config = dict(
    n_layer=10,
    d_model=320,
    n_experts=96,
    experts_per_token=2,
    d_shared_expert=128,
    balance_bias=True,
    init_std_router=0.00912,
    vocab_size=17790,
    norm_eps=1e-05,
    tie_embeddings=False,
    beta1=0.93,
    grad_clip=0.5,
    batch_tokens=[32768, 65536, 131072],
    steps=9862,
)
Below are experts of layer 5 (counted from 0) of a mixture-of-experts language model. Rows are named router (the router's row for the expert), gate (a neuron's input weights, with its number), up (a neuron's input weights, with its number) and show model dimensions 64-127. Each number is 128 + 32 x the weight over its row's rms, rounded and kept within 0 to 255. Numbers have three digits each.
After each expert's rows: a language model's description of what the expert responds to. This comes from a sample of Wikipedia text that the model never trained on.

# expert 13
router:161139115112104136055112169118136172113142135161076076102105171118072156157164171116103150110152114164132124123147136143054130121168064163091172113107103091162153135077123132090114161109142111
gate0:181083137033127136125187191055154132131150141170115110060121124134149128091149115204110132019160120154078154147122184146110058165130150121128113090128149138142186201137134131168118096119164138
up0:127134128101105144123093089115031127128119118071114072154105130141113128116117128127162203100053164095130090128113142106189150134119133137110159127060134128134134042144173134145094124156100164
gate1:115125128132096108119000099129196128174077136127131114127171129091129144064138133096102159230127083141127140131078115100123113115098106138128099144114068154101135113130125136123095139127120176
up1:131062095088112151081093129151115126128133134128090077170124104127120116110103085137137025115143127125132131077135151076115128096104121090129138127223140141017139077174098129108110103132129133
gate2:134143131137135079115091125129100144094160166132126126135074128110133131158180132122135212178131117131134110142059098132129126132097123092113120173129080133137122142129082162130125179119128152
up2:203115091225165102129129074104146086070157136077151127061139069162132117170168135172081131113135095121100137115102011162125126116138187114130127160118048104107105141108127138206143096132138147
gate3:143165169174135127127127078126134129150077126123129066091172196162118173130139072101123155135133121157064129121126123121133123117113130124122088118131189117129089131150128065152111151118092123
up3:081160130144096129134136115085111141095098128101104101103122136109132130139177124122093121177130119152090101169123006098103222158131166128128168129126073088129138139101123140168140111163160127
Description: A bare space token just before a digit, mostly inside wiki tables and sports or results lists, such as | 10 or Ligue 2.

# expert 63
router:179144103135114108138116194099114143139127170130100107089126139160117150146120131084136128074102082139135136080132107150081145164200103126105183119113049092086140171131089080203144118059103114
gate0:026169228163143140148041113092125129130105170161124049117047092099136151159144130142134138106097087223113153131139119131133123180177143110121204130208075104181127141126127154095116098130129153
up0:165128090112095044085141126164140136113138129129105203132208138148128090113255122116146105113188182071172110200120118129132142109110108127128088147138174128128151104134127128131130172124102097
gate1:185174142152167197088134127128109103130000124112123101122096123123125084115066128044133127192188094079129096076035121083129130145098086072129124166132182184084060056108079124091106092101094144
up1:127134134122129100096127096126142172125127109189226159125125123190062128109193139035150115130134184108124142199125129147117122122155203107108077116097089135141165092150111120132066119123106099
gate2:142082136102150049139132090128164124094143178146169118203114126113159130055128143091120105123130128112124131144197145147087076118107127175137125102128160103155106192118086162177122129128129162
up2:091179047125006122118125134128118133180131128122167097102186174135056130158123135153128100114127160144129125103133130093135161143134133101120134152154134184114184076130188095091166135125112081
gate3:201124124103128134105080169128147141138120105150117129144126152088127118127111124113141087082189130140090179114040127138137123134113128141129132087123126128089146123126093113173149128096104121
up3:106065121165149187122128111196128164110115137129118149158122120148092137119138100170086125135095130026215085153255115131142126131128132115126112195128139161201089030143143143131180085170106126
Description: The infinitive marker to, modals and negation, and adverbs like also, well, again and only, as in proud to live, would not, as well.

# expert 45
router:133142079140120078092118176115161133057122195115090063112131190123082131116122089089122148106127151168157138110173191186068118157151097105089206154165120133108148200115110084126167133114097108
gate0:142125161148129157129101130126167155113139082099136109090146144142117111122103129139159120195136110178131124141175129136116147142178091089131162133125120058137138123129112139129070112105121154
up0:130122127134039127136104049130128127098127155102133068140075104132143149093010022170074111107121172142192112127124172093109133110123127135125101127104188025127107158131110138116159110097125126
gate1:134098134134091124097138103151133108124180163165143142135176171123169144120114097198141227117127129141068131110117101102067086119135098117111129118132167115100178162167165113119206075116145174
up1:139133097133150138140156097120154137122143123083130129128117161131121106076130096149094137142159145137130129175130162125081123109188119193123131167115105123103207095112170207098071099128061124
gate2:172150116140126154220146112139110173080124129074095127135141105098130111124140158115120129162128126145129108135137093193103124102137135120128111126129111156133137124107109125101144105139133129
up2:116124124054125160152115133179084045197135158066161135159167150138109164133129099110063169136131148132102099126150136127139132158090121165134116101127145115149203136127120135144138128140136184
gate3:142080122169144133134086147128099125126110155236119109054162123116143108131135170071133255065140069111148093130172115127104140147133129093088129135119147078226132141122145082099158141141111145
up3:140120124074126068103135101130125154114159082129090132115131129142138144129111145129059122143117133123119150156204160198139057107160102138160111134128140062111118124152116119193108191133060161
Description: Pipes, colons and dashes after dates or numbers in tables, plus role words and quote-attribution dashes, such as ----, TBA, Actress, —.

# expert 38
router:146166143169123147114154132110139161113145176130143139104139179064079175108124136124161223073157081135128103112124129146113152116185092148148176138168088119137087157102087111106115142011099148
gate0:124046119163127204130101076086131127180134133099197228088104163142087091129155151124238126116115000130112106136141148048172182128140121156073120129067133129129131222212115134126122119121126124
up0:097124123116177157103112111164128120161120146196125085116131186178143119145155134115137091044192118136085148155124149116091135127130126129109079131166141087138145098179128134145116107129187088
gate1:110145093136103097124096108121169122212138125097134086148145139142125124140130151133140113118222097086143132109100155129106128107133127101128117136125102177125127131186155122138157193116131059
up1:112135128182074090119130039126146090143140121118154080151122056186118081129075174141169130091210116092180129083148142122109165095132078037126114155128066153107106131128125128132164135114103087
gate2:115126174148117130124128127132169125208110096131156165114128092112125094086203132125114127132126128129129152121123101131119093140140087116108126123125126135123180059119129154151054135108111181
up2:114227135129170091132123126175107130119153127108155114176163122119150146098160102134119118130135146107127091176087129137091129125132160099169101126096193133114106189068132142162102069119131145
gate3:068127126091122161128155130128129139139074127124096131126113148115110115123113127150113109096038138127068136193148122129187130129142135130135101143095131146127112147130120151080152059127148120
up3:131134123138129135160090128102089129127139147108121119112131102224069111091170142088125115103115102081124156035135124124134131146113080127046129127141131113126099027185251129156113151126145124
Description: Determiners, mostly the, right after prepositions like in, of, at, on, as in "in the", "of the", "at the entire".

# expert 51
router:158121159116125140102092214105108122091180141140118096082114166155078164121188127123116149093165089145106121122132118240126149158171085148056175168125160138116121123114073104146100123063144134
gate0:180132130209167121124134111121189159118183167128132118126106136134130153078130137126128106129139111131113120125060059127166173128126114171129129119173129160131126121127066099088128089154150084
up0:159130137135128125128122110124123145095164140135139200098091167127129158115255130140060110132151122136083108149065119140161134141133109183131149135192096132124067214117068132122149121130133082
gate1:227125122125103092166088136099162119128160154085120129180192132216159122000196098104076127116136090105148134139124079115175148124125101139127135224152138071141129099154088129137155134141171128
up1:134093121129135114124114140094129132127124124138114123118152159199172129108244122118081009145076128146152137126121124121110126131141111131131137151206082117128154087124131156183076136128130143
gate2:137102131193044119098129115159137189181157108036083120071117135160117131127128139121127061112088128166135071077128061153129131121114123169141177165096155108157132133134171138083091116138083109
up2:107120131126123126128162070137107143152255185132137098145110116096123129136128103100161056124113124142112163149081183133119089133128145153126145179123184124106108145028129111132139126125093048
gate3:085107110092137135126187128131159127131166142116140127121143124129114128130175144152016098187120162119155044129124140130044115153124118120131137089076117176082128136154136137127118159129167152
up3:069156136152159183138123123180156086123200083085092142158128144136116123123140131141111124117117107076119122129137117121125177143152103074127143127113104180099104066119048099180125145110089128
Description: The first piece of a rare capitalized name split into pieces, often after the or of, such as Kur, Lig-uria, Carl-ow, Sind-his.

# expert 32
router:133147067112110148089166202129102128097096130121128076087116168107055157137141139111141126084180156192155191101146142191106176166208132167108153156157123130143151152111086078132146151159116127
gate0:205128190128135152185175133069121136094096131139122161125106129136131129152127114053066120135114135142136140083123112230136155121162101212068114116182097152119118130106159117122130085126128255
up0:121131178144122113148084141127131112126180128174100204102137124143129152134140090147107139130072130096030139141129132151134152128153087150152139138154116130119187094102129133123100111104153121
gate1:184131106100150058162128154128116119112152126160121112124125135147145145173134135158098128133138126124191141145083114121108128128128102117144116133095151125123129116113130120092151137169122088
up1:143065084132097135082159182127140113087169129126071109139114219191129140101135143123139124134107128119109115128251131160116137112082134110137132136147166105132142206122133128130085181130255095
gate2:136171201089105116137122011130162127134127119136101190126136130127114128132125170130173159082103055136112105150169148126129154093120116133131122123132121128116138129127131103087127086100173127
up2:149112127100115066100076127130169152199158121125141133131160125115140091108196143126129133111115125164051113133116104098070019026130123107109114121077128120126123098189132156134155126113109164
gate3:067123106104117113100181132131135121139090127138134174081163121139123138175116135127026131142164088131130112045112089140167126117132142140125176113137125089138133115127157095105132120114097131
up3:158066140115119220150123099157115116083141171155146219119176059146156128116136125047170132123116111211142150230112143121122084125143204140129166124102118115189129164134160110125047125161135221
Description: Pipe separators between cells in Wikipedia tables of sports results, charts and records, plus opening parentheses, asterisks and dashes.

# expert 21
router:162133107135169150100141150160097159108111138143148118107178169145079164138122147084172149087136093144108098144166181161069140193163085161050155117138105124128160080086110130112181112006151116
gate0:123090147086131140126054073126085074129116145132121131141114105127138132135089128166119173082113122121122087098133125080169154129085157126125149125117143120056109133126102200130184107090128037
up0:141071046132103093136028047124123124124186132150096138096119134095127116125121127120186047115122140172133128220096067126149088125115133203127132126176101135085146100128090131113107154124130090
gate1:190126127139102122134144125118147152126126126091143120125101124129091151120117127133089095092141147209127040047123072209105123113146112145131133121144132139129128169123123132095157104128137085
up1:104128129086132162134092144107127226078100146148127160153165124101114134144136127130129127125127111178155133123055129128061119233094127099130105148170108144128156115126134131193119179121117160
gate2:183166168145113130182134128151134125127118117121131131130204120184168137129230129134132125097126138119131124134177076134128124087119129139128084160119122116214138150146131175165192124086116121
up2:140131147132130176100146161130140126107142104128127109133053179128131135134145125129143140129097151090135223125179158203125149092163114111131141098083166117129167230116109147102154153128050092
gate3:137113131130196090132123123073128109104150133237208166019110127112116125199144132078127197125129075126131103150157112125133126130176125129097132119126074128127143133117129161192227103129166134
up3:128073161140132111129117084127163126138137193255164194043131104118124125129178129129128146130125075133135125163146133129160127160128117131130125113148040131126160062128148137127181110129155114
Description: Later and final digits inside long numbers such as coordinates, ISBNs, addresses, attendances and measurements, as in 43°8′23″N and 38,815.

# expert 16
router:152133078149125164089146174085139147125130150134128139091147161079094185135142155166131136099129092171140152107142139178111153158153059143021139129151070117140125191085098119108186194127127108
gate0:124133089188191119151139110125125188128110141150137125106153218124117126166084143143125139188109095175156178090122122132179127104120130177134152127128107133115141128126145115115129179134183124
up0:116036158129127060140170144124160226135078137137135148105132134146214147123124143164125119119147123154129122189109142130134139125127138128123126102119121130094133140102076128128103129126166107
gate1:141145131129143090156135157143168142119128154132126149095126134117128136228072160140165120118146089203107153062158156125158057061147127135127135129125141124127236128129115128121117140128157122
up1:127030110126132137169189096167128141151135129146129028129129120145129103130028138145110113107161107131144129131185200128122082099147088102124136129121219040171130160125133129077143176132123075
gate2:130160135119112126129186092112198061127149135128107082104163111160167140076147136138136047212129134138132128128033102110133146102113090098129136179172137128118169124101159114083117113124186146
up2:133108073194123129153146115134123119128182123133188135079140124117205123129122147203149111128154065143124116087125148133129192177101112123128133124135116046128135002145127139125067061128120097
gate3:112143100198154077131129120100130098102236130087144217078101130127121075110178170152089062155159074134082157099088160091125132129166108128132126094113157131059117212132072133137127160128125090
up3:085133147126122089116126164111075133134130160070162182126068154123117124121156143125129129127163128130081160122100127109119118111137126140125125143124159174079096116107093123118159132124119124
Description: Finite verbs and auxiliaries following a subject, especially was, is, were, been, and passive participles like elected, found, led.

# expert 29
router:136159090127121161127121188104145130124134132168112149078130178120078187138126130128104157082178069153101111124124119225142132146166084115109179138164112088117119172111086098151138160085133098
gate0:134133130134133119143140110166158130137121162126132143129125136128121153138107129120127111040131136134094128125115098144167133133113141146128129124128084128111097127123137142112139128137133124
up0:154185092111126111146113152101080117094176128127128131112087128110124130129122123113112169139120117100152161173120175127069127208124164145121110000076123143113095157072147118176166028127129132
gate1:158127111137128163125118067132169154110065139131109138135132123116123156057004121193127125119084127129129095125075134083156125161112127130130129145120118000097111149203172119128144173129122140
up1:132166148143123139131111119112082139098129125129121168128076113142115109134124080087113131181090139123130181133139133129131128112122174131131126147130130162098163164126102128129116129136118149
gate2:112172159125207131081167120131124138086116127079130117140209127132132091126156131131097120201147122142117139094116172112081185114167135086179131122110130137126066159111169127136135107128129101
up2:137143115128107037114125131129119148122122120130134163121124121126153129134124121133148133127110031088111098136111121115128129154106152133126120129129068143134116116115108097139141124126130127
gate3:139131117129155088138168121129135116176157083108141136174221085109078122060115082127112088101116076064131127145035118135105112121187125157141182144118092107128103113190178128079127027128148081
up3:131109126132197120182130166119107124190159105076136180124130129101129102137119115157159092030124090108114127163131099127137156145145142152115128170074154085157141102125159130110132060128141131
Description: Single capital letters or capital clusters that begin a name or acronym, often after an opening parenthesis, bar or quote, e.g. (RIAA), Ch-arters, (SDP).

# expert 25
router:147160108103114135128168217106074150100145153160135114137127180119068181163143159104146146060179089168118155112133108134072126151176099122082144138142111139158141194135087153163193100099150112
gate0:169119109125151152155091128119090136092123223128121128176119126117124138110142161111118125125116123131135122115128086135128137118164117164140142136170150128065133158073117091118104128145127127
up0:128128124143171130128121124129188176129042144129091141157189122173116109094133166094148127122064074146126127174107101128123122153130120114117105125140108123167108142170160069151120121138151130
gate1:083137128110146114193144126139023124105119101126145122139129136132129129153131137137139255091132094137081143091143130092122165128115113182108147139147120130074110133137095122131114134122146223
up1:176129076105020097140130124133146124132244139131174119124009129108190129129160127137066144156104201148122126125127220123127151092115141193126127097156194170063116101133138133126132119125089146
gate2:125172140100166133095156138128135097154164134101125180136150130162086128126122162141119129150128119112128123161128122120123162085130126160124143115128170134066177046090153185163139124119105169
up2:138129133121136123113088171121143143156133114118124117072129121129059153142182160071113110085116101141131132193119148055129161137129110146123166126128133170135125128169136139163049132123127149
gate3:138053155128171153128156125148168127143124157101041223127178184102170122135129163102120160109125125082104151128133128120110121102128132192128131179109093128090162134125169128128129093131153126
up3:099123143104133119054118169091117126126156119147133086092069231116138125159099164133115093184173143142138129144109125117110140163126083096148182088210149246046089177128132095120123120126128106
Description: Single digits inside numbers, scores, dates and table statistics, such as 5–0, 4841, 9 February; also some verbs like maintain, consider.

# expert 0
router:154131121142146123118125135154156165124149152143144123112131185092064161089134118066158143100146138148079118116133134137109175140156050123023192120135098140168124109126073109146141128104112087
gate0:121106000199089122133100146094161166099133108140140118137148098122153175149225127131197122128114141128132144000139077148097116133153128121115123128116135130118195094104166121149177072119118159
up0:043157223101148142130111130126057124128176202132100130104129170188092095128028123128093148120132177127139084146125167129118118127158125141131185127161079173146157199149130127120085127118196180
gate1:137115145125049108124129164128117134138125128168126142124179115145127158118065127128110139167126123042076148120133134128021123067142145177134173121122150039132167074141164136128135145129113148
up1:140128221149080134167128148119129149128117101163120201110190128084161084159140092100105120164135119139110155085069128089047127050107141189143111100130101094103135129095184133129217128117109076
gate2:180100168189118137119141125086145143132134092147129137118125109130149162127126129154124171088129049104141131102132099165209081130137107129140139135182138131079143080157192141128075099094117113
up2:129153125105119139146128126121130104176171145137122098143078154130110108129157124124156120076127126167127128140103104186133135174110135132131128110175099155133097169080084134136128089163156175
gate3:080132140140186133122117093153205103216118153095150160080070123175102122135098079167183132127084120126105161111100129126087185126153125130143181133114128169131079141128162017119148097128127144
up3:115131128115126114140141124173128118151142131131149172119138125100117126139179132195131128108130065102100127118165160124144142069148144147130129134130128081078153111122131139067049126124172130
Description: Short entries inside wiki tables and semicolon lists, such as Yes/No, Won, Nominated, Apps, dashes, genre words like rock.

# expert 44
router:106126122130113168089136163123098139102052157137166078144162161132051204138118118185168127104152058155108160121157103170100153178170055078072148178184082101142121126120099090154205151058140134
gate0:194141121134135098135168211154089072100138120107144199126131121134140127121131089128117146117131129127129139132138098121141128146111097167145126117063110120150122042118156125112165134142125096
up0:137112121179040211127155151124128144130159123117137148130126138140145153130112127178136140136133132123082125113142145111108150147114148144135120167113120140166116131218121092113094136126183159
gate1:080183133127133131102147131128132119130129125128191165159179140129127163132081195204129140116132062132132121126179128127092192128125132124131117148126112124135151216154130127161176119126130157
up1:126133112171185112134045166129178137132191111129124072040028115125126129133128112126106122126083149113123126068108131166119174131128123151148135149117116112084121169140190152127112140127128122
gate2:187110094110129113128153140127148129121149162099115164127128171129147181157109122128095143128123140119137128050113105130045127150155123132130127128169094132134134107062104140127103132128150183
up2:099147129160087154183096127126157122152161124113085148133156108129116125125166188152134127036103123129126130114129123129128088135091170094126134142117155186107187133132126118143124126112131110
gate3:133130135145095091139168173105100114130126182145127166113129147130149173113127129064121093078150073131087188012122173178176148188128116083128108128128122096136126115143086121133087129126127156
up3:173160045246128137128208142152123121129115211079146137080147121139128114124139085118143118105135166137135123123106189157115111130123109097131109128128236112127135147077107099147133137127127173
Description: Single digits continuing a number, in years, scores, ranges and codes, such as 2(0)16, 4(0)9–451, March 1(8); also number words.

# expert 55
router:127119109127114131092147158143118179149118151107116091108100174126068120153142166102126217097163131181097105091148106133103158167155074158073117180142059100087114183099106138141142148139142115
gate0:129132107123125083174134157134120167106135128127093139136051085128130142061109134095128175117109146128098154180122107131118175204129082122120156186080112131113122216115134154108128162128075129
up0:102132092123209129102123143190177115133107145124135135115127126125160121126180144160120137135189113103136123096168138128130130165173127135165110129118135096095193166136121133149096113119119103
gate1:103135124137128111128137194121153150128139127149150133115163125140089095105126111119098160126119174119159126130122127142093150107116125128123129132000107125172177188113163130125119096127128164
up1:100132190218132189174085084186099166156154125119134131165162122115163068070143141167146136136089116128146099111132111120128051125126114075135105120136140069148102053141131131139134155136128132
gate2:192141107170146136119118092129144149122162135204129149122141185146103144107117119109185155129126123143133142101148081168123154132141182127110167123124148135107114125129117117138086117128136189
up2:110061127138151093128064179143134152130214168143083124177124187071152142128129128150026113127150131126197135129147178130125098069129093134131148135156097141146133154084180157134130229127130106
gate3:221127127164085207168149128102153130185185111151144170116120126129137151110115121143147167157130148136109093153143120128063126114144125098114125080179063156190141132080074134103163119101135144
up3:166123124164041151143127154110078129193125118153114140167085142126129145126077127066132133128119127128186062179123108129079153122153141126109094096163122138143133111115158114128124122131130145
Description: Semicolons separating list items, scores or infobox values, plus clause-joining words such as and, but, until, before, However.

# expert 30
router:162112116175166133117103155054139145150109159126161091086106176080095153139109142099108147098180114177145138137128129173117109159203094188098140081149036114126096169164046108124185128098160087
gate0:185125141119157217094089109126168091164054143145144133125153128128111131119166118120074044100161136080062125194129151156137128129201141131130160108112113141131119185122150138138128109116155125
up0:130173125144120142126130010143125128033128108115128144124125118122173170072140101122119128109116139087114138130129085121067127137132092127131177126137115118113131132172126134107140138160141219
gate1:128096078100145190129198125130128077148132123188115134129115096095170065155158127153116087053034132183128128140128128075103128138132130161128149141163127072120121127116130085128131174123102113
up1:135137132078127099124099132157115126131040148124132210136089110153130129177143119163137133136106092150118089146130220136108147148127080129128128131225126128193127179159081083104181129129151154
gate2:107124104198138089133117128120120125184119127066154129128107138076178117157086147148145051092079090076109071136138140137129155130127081141129133131159118116173138187161117126067121125132067171
up2:083140083030091095185126228130126127166075131136169114166128162132150158152102146071087115154173080139132103112192193143130103199140135113126112099166140140130178095088135143119120159135127136
gate3:135191131127132128128101143131163116079110135179132119098069136076128128126139123139154081088224200123128116151098197208130126128150118092148107187128199162126119158186127112181051132067104140
up3:128109165126139114164089128125114123095142220123139133158165141097127129128143087043119132122129148128130133114150144132090138218039095146156094166109198129074134118128149157112153129134109090
Description: Degree and quantity words after be-verbs, such as more, most, very, much, so, able, capable, plus War in World War.

# expert 58
router:127137095136108124088161158123111123088101141131110094130130123113113141063110116113125115083133138142153137143170185161017124161178073160072162128135114126149114183130117109167165169067141139
gate0:141098148087094175098151088126226132121135129128136145110106178129106127123213107143167111135127113177102147111107094138130131111102130145129224119052129208148134160092146127137094108127162130
up0:111110062162130118134150205127118134116147103125168053126152132132191141129114130117078128113198131120098136168133104152135059111112126190130123129142138100212154124101140141182119119161124110
gate1:141122039137130134109118102109130157188116128094130127124098140043232141120128159103136138129127171123054128041132144166133127143126083056121168169136131120122109131076130124123132132129131128
up1:125126140130108139171137089179125147110180122127139112119090110143137117192130083123152145110114116136121149119046151174117116077128138125137131181109102136058131105208129128126126139128148100
gate2:203047141174138092098075171130111131165135133182114121078137138108121108115129122075153067182131104113141116126098145176115141153169066137136167129116108057130071124074127118112146129116127131
up2:166102190120131141129137131134159147167121136130130152191129075170089131121198168132091149060128111126133128140138123133143186140128125095129143111083202076190066097161133163073125134110139119
gate3:126138142115130147102135159128132119119139081166071128131020132193143128136118131104123007081149128128140131116127139192125123111143111133126129149130129126128153142127102088125088120127156071
up3:130127132102119057133078128155152114191139189109121130124135131078167126118131130122134176132127137117092128043118133119161187114100133133135072128148148119131123085152115136125159176166132193
Description: Byte pieces of Chinese, Japanese, Cyrillic, Arabic, Hebrew or rare scripts, mostly in names and titles inside tables.

# expert 62
router:110110102123116117135090155097139143112175114135086118095122134114101178158167146041116175087151071169148163129143146104089141139155104154149127093101119134137137150116072133116141137031132158
gate0:209110106171047186127106126117098136130170129111129144146105222134116129109198145128167130134130134189164142113143138122102128148063126132158143101090093116130127121118127122184154141128112109
up0:167154124133094130136108186121130128138184148061129149112112123086132126104132135143150044146144105130219132129117149053126207180128133128160130093124132123176105065127086120111145172151150132
gate1:146164130206208138096126145123140120167113128121145133128167155130120128039112177109121041099173125148128103111039122143113140105112111146176131108131083135109127159123134100143124126132126126
up1:116127137109096128142147102096127073116125128088126108128151057144170125129110128168157134201141064129105127094123123079216139107143124129133131119123141145129135246137084132069129170129125092
gate2:138141110145190124167223198064135092125042128128127134213089128180104125143126134156120152118138104132149146158129093193131152127126128066130114144119140128166146158144129108115117104141208153
up2:139121124066124091127130134060121157124107161136031143116095126124120130208134126158036135130129143151149241167129123128146142135128124120140127104130143130143148128140141112061128116141127139
gate3:143126136100119145107155143135130118120139151107135134163138073122149116136120126067158128162141181130088126129126170067122129164137127124132114080145115143138128150128128138129239110144091092
up3:092148127116129166141103127124116125130139104128118137097179151133094134122168131228106128097115115154171136127085127139130124124035130091080122124139168090142065135123133094128101128142179153
Description: The, its, their or his starting a noun phrase as a clause subject or object, after a period, comma or verb, such as "decided the".

# expert 54
router:089080131154149149100078163139079107102169143132076146118138153139061174126186101114103121091161137140111135136158148138123170185133077101095159163105109083134164173138049171149137145115086105
gate0:109104136116128115127083171143116186098129128160067118083099081135128180125121148191124172135140188117110138105158127129174156122117124092135132133129093130111086176128084174146102141125075098
up0:073124111129052099113129118117174143131155131184119166100133127145127168255151124113143209138138108127110136187078101186164129118108129133125163146131159104048188109176169127114119140132131125
gate1:171134085124136131081194129218130086123032119087075131093178135158128087109075119101140124127135135146133129097119023110109125109116098182131139165120073138134141116112141125161187154099160151
up1:191132129194138028151127050128111148108132122131105159131000111097114109098110165161129126128049150135159125141129133127127087114124138172128130128129195122130102178128103076115201121132096127
gate2:168133126054150180164119118129179123164126103129118129124117226177074133128128117129149136058141121149111130098139128129129103110130101127134129127099153131107157127133156196124124112183076115
up2:142128137082142144104114195123115143135207112122130122161127121170126113136135127127150143121160131202126134124111135160143117113131108125129179075019086128116129107129119188120138108156093080
gate3:130121088073134133125097141134155137157122126077128149171083126125130129129130197088137125122156119115134101166130131141129136164120127119139129141110203120123119133139093167170137138131128156
up3:127131090124153129223125150161151129177139124091171136095107096172101152129191167119173100128164157141109120220108115096139161181115125128128102128074160128131089095148099062123135115166123208
Description: Colons after infobox field names like Family:, Publisher:, plus =, headings, and list-introducing words including, titled, named.

# expert 46
router:138081138139128107091145183136122139122113131111140134067122203111099222091133119124114153066096085153090163137136078166042138168133149136093133140143071124140170137163124096178154178073149110
gate0:142076098182138128123130154129095120129128126137137131123128128137127140143104117105171178125093123097120138121145178126131121130141127098126132160126159121128126110167155188051157097128128129
up0:134154132128143049131126078145157168116115138150125152114130129107164125131170141128086133098135058126113124049126172126116120128135051148128128105136153126138127131127128086149146118130119108
gate1:136127112132112095144104121129148129116094139132160170128139069125105130117150106255115128173147162124124128087079129146129124163121148181132175165135132132150127131129174112112175118155176142
up1:136103114099076136085116123126128080128143140110093105118129062127165129047127124165116099092070193128133163137140173129136129127184127125127190129133132134095121066141137118129126132129129126
gate2:078153128071086169171120126179174078119171116078108091126152129140121152144128109064127129076099131132178109127118148108150160050130107121127074140195175132188180147130135156127103129144172141
up2:142112182143128081114091137065136197133116131172135149128118149139124100104141132170180123144143128129094151102118129181118077161132130117129207117046135131134079127122126130143173115126113128
gate3:128177175114141048149161131121178150121146132255130190111118148168128147090126135070179083124105161107099127147126179100128129135127130158123122129141118126078133131137125125163188108123126227
up3:124125102089029138127040128133097079133184152068133099111081094122129146149150057123068126186156122130087108128064111181197131141132163127124166102109123144184130188129128128128129166128116135
Description: Sentence-final periods followed by blank lines and the == heading markers that start or end wiki section titles.

# expert 28
router:172114079144098171062072192104073179100141133123108142076080205102088126190145124118148132093152086137149135161186145177098144148143100113066077161172121149135148154109059138162113161080088152
gate0:218112159044084111185125111119096146063129118130126132133121128135084121144145120139106137117101066139122159119072137169151115166155138115131126050150227104153146193205138169107111191094109155
up0:114141118125195169111130130144169107143123171141128127134138138171154131065081119131176134128151118091132129086121134136123128135129065149174073129119140091094130119105145144093137122112170135
gate1:198116088072169093179163155133121127139173110155129119127169151133089066126129126117125116125124139099109114231187128125083106138110095114129080174148135159126161129129135112160062129127104148
up1:172072099131154122084102134128129083116168098128148132125128127133120127135080108125059176119123069129082093194134100125127124071153098127118108164132121164127127104177163174163114127125091141
gate2:171077100135182081194092120074133131112100124091126130135128132122137078140114154129082132123175122120091039135161132137098132127149127092125101099097202128145132125143182114129128167126157125
up2:143078116151129125205061111128139122129088141105126113155152128122172103131072131134092144140122128125101098110174087117098140129129149104127110123088153128213132105123162255132123146127119111
gate3:203084092104092136147111146134111112108154130125130149119123153127052158145122121098094164127129108118176145255007146127145119164150134099130135135088139134191056139143143115123116129129128078
up3:070131158129125094130085119134087162077063123129118119144131124088136166091150139145152098141127118117070091102152114140216191126151109144128121127150134121093138097129140180128107128126102151
Description: Ordinal and sequence adjectives after the or a possessive, such as first, second, former, final, debut, plus final digits of years.

# expert 11
router:162141116119157131127104088068120205108104161101116060125146190110113187135167150136119160116087088166084100132140158224081131143093121137148144131151141155116110134120038132157149153135122096
gate0:135075127116091081158059232127147183086133128079142089049140132132178142107123141077073097140089122108109139088189125122127130150125115138150135162125113027125146119133176127163096144129104098
up0:130224124129103098149149099190134129143129133129116133116129104130085103117126123142111123173218087178128120126119152105126129087050049116114116129130020144156070128067160123133133043129133098
gate1:100124165114052112150110088130141137134175105130125100191081121080098114150126120049125152126170128205112125140176184117126118163122127134121145129125150121110148202156095129100103130132122128
up1:129160100167235138094177112185097127128107128149132146123143100149183132095135107147167090091126208129139129149088112130055132081123152127129113126113123127121151144109154133130187134131138133
gate2:131156136175106112170137103128109134072084115144207132091106146136120105091152135118106151117131130088118140131119067162152146127059144128122128170208165157060078096099125140013108175095143109
up2:160123132099120140129100127149108123120137134129125112127065130122143133120159101149124134133128212189174128135134158144146155111136093134125146118208142153157131107129111130125151152122100132
gate3:118154165083123162155114120122121116149128130127199125114121129098115108128122132173148102124110085173103138255130122107084171122135125174129124131158108094117143133128119090184199132128127162
up3:139126124138172189163109181095138127129127129139125154178131126169127060126187107121180121166149108131081128165189151127114162142133142129128104123106168128178149170153182142144179149145121148
Description: Prepositions like of, for, among, between and about that follow a noun and introduce its complement, as in Ruler of, number of, among other things.

# expert 36
router:113163143149115145083196193097081157121109206098084134084144188083090125128111167128120121091161092157159137098091120181119142146198064109038160182195073099144134159083081128105158130064124061
gate0:138162127122129134076049155128092116114097148143103130125066113124130085123112083140128171129175125129093119149079092163124169184129118068115104128160115137234118225072083155143155156088141116
up0:150137184074120118128028119123144121132124131213123074118122127128127090119108075151095110156206114104123126129116119129131132121118124104130099074191152136226128123121125122133134142154138082
gate1:155093128143109203162196048113147103101113153100131115119151163124098094122127124126113129126111129122167176124129202082027131100095060136123109132156118128133117094109124094138122132130143125
up1:090161140160145119118062107154129124137170083145130148122128132125149122161126125108128110193131062128140065109117107135196152130143097125130132134131144135109090065139140124094135142134133127
gate2:128109130104255202127130152085131129149149145107116123081130161141105128184187134178099154140127129129114087227117027135092129099157187160104149138191132132130125123120134111114130200122152152
up2:137134123130090125113123120124198130097172048127133134116149098136127104119129126095186050110134089121145152095138163149134126129094132098143098139059123128152188170124124164126057131128129143
gate3:133099131098093060112064126130147137127202199125124127108165109145117124207063125110148104077123128128131143123138133108166145076119128118132154123132000166127089116151090096137125160129132126
up3:132132141155125135180183142119125147051112132095117056131151167125181122101129131127115124105168125092128125121146127131098122118137174132121112116115172120160125128133119120107074255132115087
Description: Last digit of four-digit years in infoboxes, dates and lifespans, such as 189-8, 200-6, plus month names, century, ago, BC.